python train.py --d_shared_expert=0 --lr_router=0.0011 --beta1=0.95 --beta2=0.95 --dataset="wikipedia_en"
Below are experts of layer 7 (counted from 0) of a mixture-of-experts language model. Rows are named router (the router's row for the expert), gate (a neuron's input weights, with its number), up (a neuron's input weights, with its number) and show model dimensions 0-159. Each number is 50 + 10 x the weight over its row's rms, rounded and kept within 0 to 99.
After each expert's rows: "gets" lists some tokens that make up at least twice as much of what it gets as of all text. This comes from a sample of Wikipedia text that the model never trained on. Tokens count by the router's weight.

# expert 12
router:43 42 45 43 49 51 59 45 55 43 59 64 34 42 40 42 52 48 60 54 48 65 52 33 39 53 52 58 56 50 43 71 56 46 47 40 57 62 61 51 43 48 53 49 31 66 51 60 49 50 38 51 55 65 66 56 37 27 46 37 47 57 32 64 53 29 53 41 56 70 47 57 47 57 33 50 56 60 50 48 54 56 59 44 55 50 46 60 43 69 17 56 46 51 47 47 56 35 64 61 46 57 38 56 43 41 45 41 25 58 73 65 58 56 44 49 63 61 64 51 59 41 48 38 33 45 42 56 52 50 49 53 69 29 54 60 62 46 67 38 52 49 43 62 49 55 58 51 41 72 43 65 42 56 45 42 51 57 49 51
gate0:33 61 50 51 54 39 40 39 40 54 55 39 42 42 41 46 57 32 54 45 52 70 63 46 63 56 52 57 66 32 36 80 64 51 30 43 49 46 42 55 63 69 58 58 52 45 66 53 23 60 58 51 38 50 59 50 35 49 48 50 59 44 39 56 55 36 60 54 50 54 42 66 51 52 49 63 46 48 39 45 56 45 51 46 65 44 63 55 54 61 44 49 48 67 60 56 44 39 57 52 37 64 50 17 57 45 52 52 47 46 51 32 70 33 44 46 54 63 55 42 46 62 43 57 44 41 54 32 47 50 51 53 54 42 43 41 42 32 69 66 49 61 41 49 61 59 49 39 45 40 43 55 37 51 57 47 60 51 67 47
up0:32 32 48 53 49 46 63 43 50 46 48 35 46 48 47 54 35 53 59 35 50 44 56 58 61 57 70 55 48 55 48 55 49 69 47 53 42 49 36 43 37 65 57 55 63 42 56 63 37 40 51 40 39 69 55 50 48 55 40 35 72 55 59 45 57 46 48 46 31 53 51 55 56 47 26 60 57 52 57 57 50 52 51 55 52 42 50 58 50 51 64 59 51 61 23 42 62 34 41 31 42 52 47 38 46 57 39 57 51 56 40 66 44 49 48 32 52 37 42 67 63 53 45 45 50 52 45 49 26 66 29 60 46 38 51 49 45 50 71 64 63 57 35 43 59 50 51 41 61 59 65 45 49 75 52 62 60 34 63 49
gets: "-", " \"", "'", " -", "===", " The"

# expert 6
router:49 60 40 59 49 27 43 44 63 41 57 37 52 50 58 40 19 58 40 39 47 40 66 46 49 56 46 52 51 54 34 48 58 47 42 58 53 49 48 54 63 63 39 35 43 60 51 60 50 60 39 35 42 65 40 55 55 37 54 55 47 77 60 47 57 67 54 55 34 41 53 57 40 63 66 39 35 49 41 36 46 31 46 44 32 43 52 55 57 33 57 36 46 34 53 32 43 42 68 53 63 46 52 45 62 39 45 45 65 53 40 60 44 56 53 49 60 52 64 42 49 44 52 60 59 76 54 42 66 56 35 43 64 41 48 52 60 51 40 42 55 54 34 51 50 31 45 66 44 56 42 42 48 38 46 46 52 50 53 34
gate0:45 52 38 47 50 54 45 43 59 47 41 46 57 40 55 46 39 52 44 49 56 43 33 39 57 40 61 58 36 48 45 47 55 54 63 39 52 59 52 76 47 47 41 45 37 41 63 42 51 63 36 33 46 49 56 52 64 58 47 58 39 69 63 47 62 61 32 56 57 47 53 34 31 43 43 51 51 46 58 51 70 52 70 57 33 34 44 58 53 49 53 53 29 59 45 50 39 42 58 58 63 53 71 42 49 62 54 51 56 50 46 60 44 65 38 69 45 54 54 51 59 57 53 53 52 82 25 54 39 48 55 74 60 46 37 60 47 42 55 26 40 42 58 44 52 45 47 53 48 65 28 57 49 48 45 37 57 56 44 44
up0:45 50 55 48 36 55 46 34 45 49 52 63 42 53 62 51 37 49 39 40 50 52 62 55 52 47 33 45 64 29 45 49 59 38 43 57 51 65 55 37 53 54 48 50 49 41 82 63 54 46 58 40 51 36 31 49 42 49 64 42 47 47 48 51 46 50 63 36 47 52 21 44 25 49 53 61 42 58 60 56 52 69 54 45 72 58 44 64 50 61 50 53 78 37 48 37 49 56 48 72 55 52 53 56 52 50 49 42 46 51 59 36 53 42 55 63 42 50 28 40 56 50 49 39 33 43 74 46 54 34 39 45 45 52 45 49 54 43 43 63 51 45 30 48 62 66 60 45 60 50 50 54 66 71 61 48 56 49 52 52
gets: "ent", "ig", "est", "st", "b", "inal"

# expert 16
router:38 59 51 47 48 32 54 51 43 54 44 62 62 62 46 56 36 60 48 49 43 32 33 62 35 55 55 55 36 53 42 47 61 62 37 41 69 46 52 57 53 34 45 63 60 42 48 55 58 48 54 50 59 56 49 56 58 42 46 53 43 36 53 32 39 58 44 53 40 62 47 40 40 26 47 63 44 55 57 55 41 63 62 34 60 61 51 51 54 37 28 52 37 77 63 34 52 42 63 34 30 65 64 28 45 54 42 44 49 55 70 44 49 51 50 48 47 45 67 53 44 47 36 33 46 43 54 44 56 46 26 44 36 56 34 43 50 54 40 49 46 49 48 37 59 49 49 36 43 49 48 70 57 42 54 56 48 38 50 66
gate0:32 44 46 62 43 58 42 48 34 48 48 44 61 54 45 54 49 56 51 42 40 64 45 50 51 45 45 68 36 60 44 48 49 40 49 41 56 44 57 51 52 34 34 57 42 50 48 43 34 53 57 48 42 38 39 73 62 50 65 60 57 50 51 48 59 65 54 42 59 66 55 61 48 52 47 61 45 70 51 54 38 48 61 34 65 80 47 75 43 40 49 39 55 52 42 48 41 44 65 42 43 52 26 43 45 53 49 54 63 52 51 48 58 72 46 64 65 52 55 46 56 69 55 36 37 46 62 51 44 47 39 44 42 65 49 46 39 59 44 36 25 28 60 57 45 60 50 42 47 44 61 49 55 48 44 53 72 55 28 44
up0:47 56 31 43 50 58 62 38 52 43 42 40 49 57 61 53 47 47 37 45 36 53 44 55 52 58 46 47 42 54 49 25 47 36 54 53 59 50 59 45 38 48 46 63 51 66 52 60 49 50 68 39 46 61 49 54 47 50 43 43 48 36 53 45 60 58 67 43 43 71 35 62 61 60 56 58 59 65 53 40 36 48 41 42 69 56 35 40 54 44 74 49 57 42 36 54 52 41 37 37 52 50 44 47 44 37 48 49 41 44 37 68 43 56 69 45 44 59 62 35 66 57 53 40 68 56 62 49 50 61 24 47 45 44 53 30 32 58 67 39 56 62 54 49 51 55 37 50 34 61 46 64 49 57 52 76 57 39 51 64
gets: "t", "ch", "th", "h", "ach", "gh"

# expert 22
router:65 47 36 58 59 38 48 48 53 56 59 51 29 41 42 61 40 51 58 48 36 27 47 41 47 51 42 43 54 39 60 44 53 41 63 61 60 57 50 48 55 42 50 57 36 59 63 52 54 46 43 42 43 41 55 34 43 49 45 65 73 33 39 51 58 39 43 66 50 50 64 51 64 55 51 41 38 44 47 58 34 49 57 45 47 43 62 63 26 66 51 41 54 66 34 52 56 58 60 63 38 45 49 64 56 65 51 50 58 27 45 45 54 63 62 55 61 49 50 53 68 53 64 49 49 52 43 35 46 26 45 37 57 46 63 34 59 48 55 42 42 53 50 55 44 33 63 47 67 49 50 54 34 34 33 59 55 50 29 55
gate0:61 56 45 46 41 45 49 45 63 40 42 53 52 53 47 48 53 46 48 53 49 44 56 31 57 50 39 38 51 66 44 60 47 42 49 62 36 51 50 39 47 55 40 46 50 59 46 36 45 40 54 49 44 73 39 57 38 59 41 49 44 47 42 25 51 38 55 46 52 59 69 49 39 59 37 52 66 47 33 62 33 45 55 60 48 35 58 60 44 64 62 60 58 59 58 71 41 50 58 75 47 52 55 36 50 58 57 49 43 18 58 59 60 50 39 33 67 50 37 56 53 67 59 54 77 56 37 58 61 49 44 62 53 54 54 45 39 43 66 47 50 43 42 66 43 51 57 61 50 57 33 46 45 62 53 39 46 55 23 47
up0:53 56 46 48 43 60 39 52 54 50 53 36 52 55 52 63 33 44 42 53 48 44 56 52 44 46 46 48 50 66 53 50 40 43 56 68 49 50 53 43 46 48 54 38 54 36 49 50 49 59 45 50 41 75 41 58 27 46 47 55 39 52 48 31 53 39 56 45 43 65 56 54 47 58 31 57 57 47 34 51 41 44 37 62 41 39 60 51 42 49 71 58 57 60 58 71 45 50 48 74 45 59 45 37 36 45 65 62 61 22 60 58 52 52 40 36 64 52 33 59 53 72 48 42 66 50 35 63 46 54 46 63 61 63 55 40 37 31 63 39 44 59 30 63 42 54 51 56 48 41 52 47 66 65 66 43 57 47 35 40
gets: ".", ".\n\n", "ra", "==\n", "\n\n", ".\n"

# expert 3
router:46 50 43 52 56 43 58 35 29 56 58 35 31 49 59 45 55 55 46 43 63 53 52 46 49 50 44 37 61 39 59 45 57 48 51 34 37 50 55 44 56 52 75 47 37 49 55 51 48 48 45 42 53 66 68 65 65 33 39 40 56 46 36 48 56 51 31 29 44 54 44 60 51 60 47 59 41 51 35 57 62 32 36 33 37 40 49 51 59 53 43 53 44 29 64 45 49 43 47 37 35 45 25 52 43 37 49 49 61 33 50 34 40 48 34 40 67 68 32 53 45 69 48 57 48 66 48 54 51 60 59 46 53 32 44 51 60 49 62 54 58 56 42 56 54 62 45 51 41 58 34 29 45 50 44 43 50 57 49 40
gate0:56 53 43 53 37 57 43 42 45 40 41 49 49 44 46 66 54 39 53 60 71 68 50 38 62 57 29 55 49 63 48 37 70 52 22 50 65 35 56 41 40 68 65 48 49 48 65 51 43 49 43 52 64 53 41 60 47 44 53 46 68 50 60 52 58 59 36 43 56 51 59 52 51 48 52 50 33 33 46 44 52 46 37 59 45 42 69 40 62 37 50 47 64 55 51 49 39 74 50 50 48 56 41 41 39 36 49 58 54 42 70 47 39 39 55 52 47 51 52 61 37 60 62 48 30 62 52 61 53 49 57 64 82 40 35 57 37 38 47 54 42 50 53 45 48 30 59 40 37 53 42 58 55 52 41 38 57 50 63 43
up0:53 35 55 30 49 41 41 49 43 53 55 71 53 64 59 30 49 41 44 44 58 57 51 46 35 32 53 73 52 47 42 55 52 54 71 54 49 46 52 32 37 45 57 50 60 53 45 45 53 50 48 33 49 38 51 36 41 55 48 54 58 37 52 53 46 43 48 42 45 48 54 53 46 29 46 66 55 71 33 60 50 50 66 38 57 43 33 70 29 62 48 45 44 61 61 74 44 35 37 58 59 51 53 69 53 65 43 45 57 63 56 62 53 49 53 55 36 32 51 35 52 34 44 51 55 34 37 46 57 64 55 38 48 49 42 55 61 62 53 64 61 55 54 44 59 54 51 55 64 32 51 43 51 51 50 56 40 50 59 71
gets: "id", "el", "im", " d", "ad", "ul"

# expert 29
router:53 51 37 47 57 70 51 55 47 33 51 41 37 41 50 49 62 53 43 39 61 61 44 41 66 51 36 30 38 58 60 44 40 60 57 48 64 67 59 37 36 50 62 60 37 48 34 50 40 50 73 44 68 52 50 47 37 62 45 54 56 47 64 68 55 37 64 51 43 50 51 48 43 53 54 53 60 54 62 54 54 57 53 63 27 58 64 45 47 36 51 26 41 49 54 60 70 60 47 48 58 56 51 47 43 59 38 69 45 53 35 71 65 45 48 33 57 52 42 46 53 51 37 70 65 62 46 57 32 44 50 43 57 52 58 55 43 47 32 47 52 49 68 45 52 49 54 51 57 48 49 32 51 56 48 42 51 65 60 28
gate0:51 63 48 46 49 39 57 55 53 39 33 36 64 55 37 57 45 51 46 34 52 49 50 57 43 53 62 64 53 51 42 52 48 33 35 52 55 48 56 58 22 40 49 70 47 45 63 45 50 67 67 40 66 36 52 46 37 56 43 65 42 51 59 71 38 49 35 43 71 59 36 49 55 35 47 51 50 42 71 54 52 64 59 54 55 42 46 69 68 41 33 42 52 51 62 65 61 41 51 43 45 47 40 58 55 58 35 49 37 52 48 72 56 55 51 49 64 25 70 40 52 47 43 47 33 62 47 47 38 62 47 27 38 47 54 52 58 44 50 43 38 44 50 53 40 50 58 41 59 64 49 48 57 62 51 51 57 43 46 61
up0:48 40 60 65 52 39 56 58 78 31 81 53 44 32 59 46 54 45 49 48 41 31 46 48 58 64 33 57 52 45 50 51 64 38 64 53 58 60 36 42 50 61 41 27 53 38 52 60 62 49 45 46 50 48 46 40 40 46 44 55 46 58 58 46 51 51 59 60 49 58 59 79 40 53 49 57 45 55 28 47 43 39 31 30 63 61 67 69 45 43 35 39 46 58 48 46 46 48 66 42 34 34 68 49 57 50 57 47 58 29 41 52 41 46 44 58 48 57 51 59 54 37 58 51 65 44 46 45 46 57 55 59 46 50 53 44 54 60 52 41 52 42 44 46 65 59 56 47 59 58 54 69 46 46 48 35 43 35 43 60
gets: " S", " N", " n", " s", "N", "S"

# expert 8
router:50 66 54 38 38 45 45 38 64 54 63 56 46 49 61 32 29 32 32 34 42 32 32 47 57 33 45 46 44 60 46 50 57 37 52 38 53 48 53 33 39 51 50 39 59 43 43 51 42 58 69 32 67 52 40 42 60 39 47 42 42 53 55 65 42 58 42 46 42 43 47 44 46 47 59 50 53 50 54 46 49 60 37 43 49 48 63 59 35 32 54 52 53 35 50 48 50 57 54 58 34 48 56 38 43 52 62 68 42 55 33 61 47 62 37 49 66 52 49 61 44 43 57 63 39 57 39 59 47 55 38 34 32 25 29 35 42 44 48 54 55 57 34 39 57 54 40 46 38 69 65 54 64 53 53 50 58 39 47 56
gate0:50 61 48 47 51 59 51 40 41 45 46 63 48 58 64 44 40 38 47 43 66 54 25 18 77 63 34 48 38 45 45 41 38 51 67 48 50 65 54 46 51 45 41 48 44 60 59 64 55 69 46 55 46 52 50 38 51 53 37 47 44 52 45 52 42 35 54 34 50 59 38 50 37 57 37 57 39 37 55 71 48 50 46 63 53 43 43 53 45 40 47 54 54 51 61 53 51 59 55 50 51 42 53 44 36 47 56 44 47 45 35 57 66 45 43 59 61 58 53 53 52 53 56 50 52 80 52 62 32 42 50 37 65 27 44 59 51 60 45 50 59 22 39 48 59 36 52 58 39 55 47 50 61 66 57 64 64 68 63 39
up0:80 42 48 66 31 52 49 55 34 28 61 66 42 49 58 54 49 50 46 51 42 60 41 34 54 51 55 64 45 71 33 45 31 40 51 55 47 56 65 52 57 59 52 43 35 65 56 64 48 43 41 54 47 42 52 39 66 58 47 42 56 40 51 43 47 43 48 34 59 42 39 50 50 60 55 80 35 60 51 49 59 62 64 54 51 39 43 48 48 29 39 56 67 41 57 43 61 52 40 51 47 41 66 45 48 52 32 48 47 38 30 47 43 42 48 55 54 50 49 62 43 49 63 56 63 42 65 45 47 57 43 45 48 52 56 40 54 38 25 39 67 55 49 49 44 49 43 53 46 76 52 68 49 51 57 63 56 55 47 48
gets: " l", "at", "ect", "ot", "ens", "pt"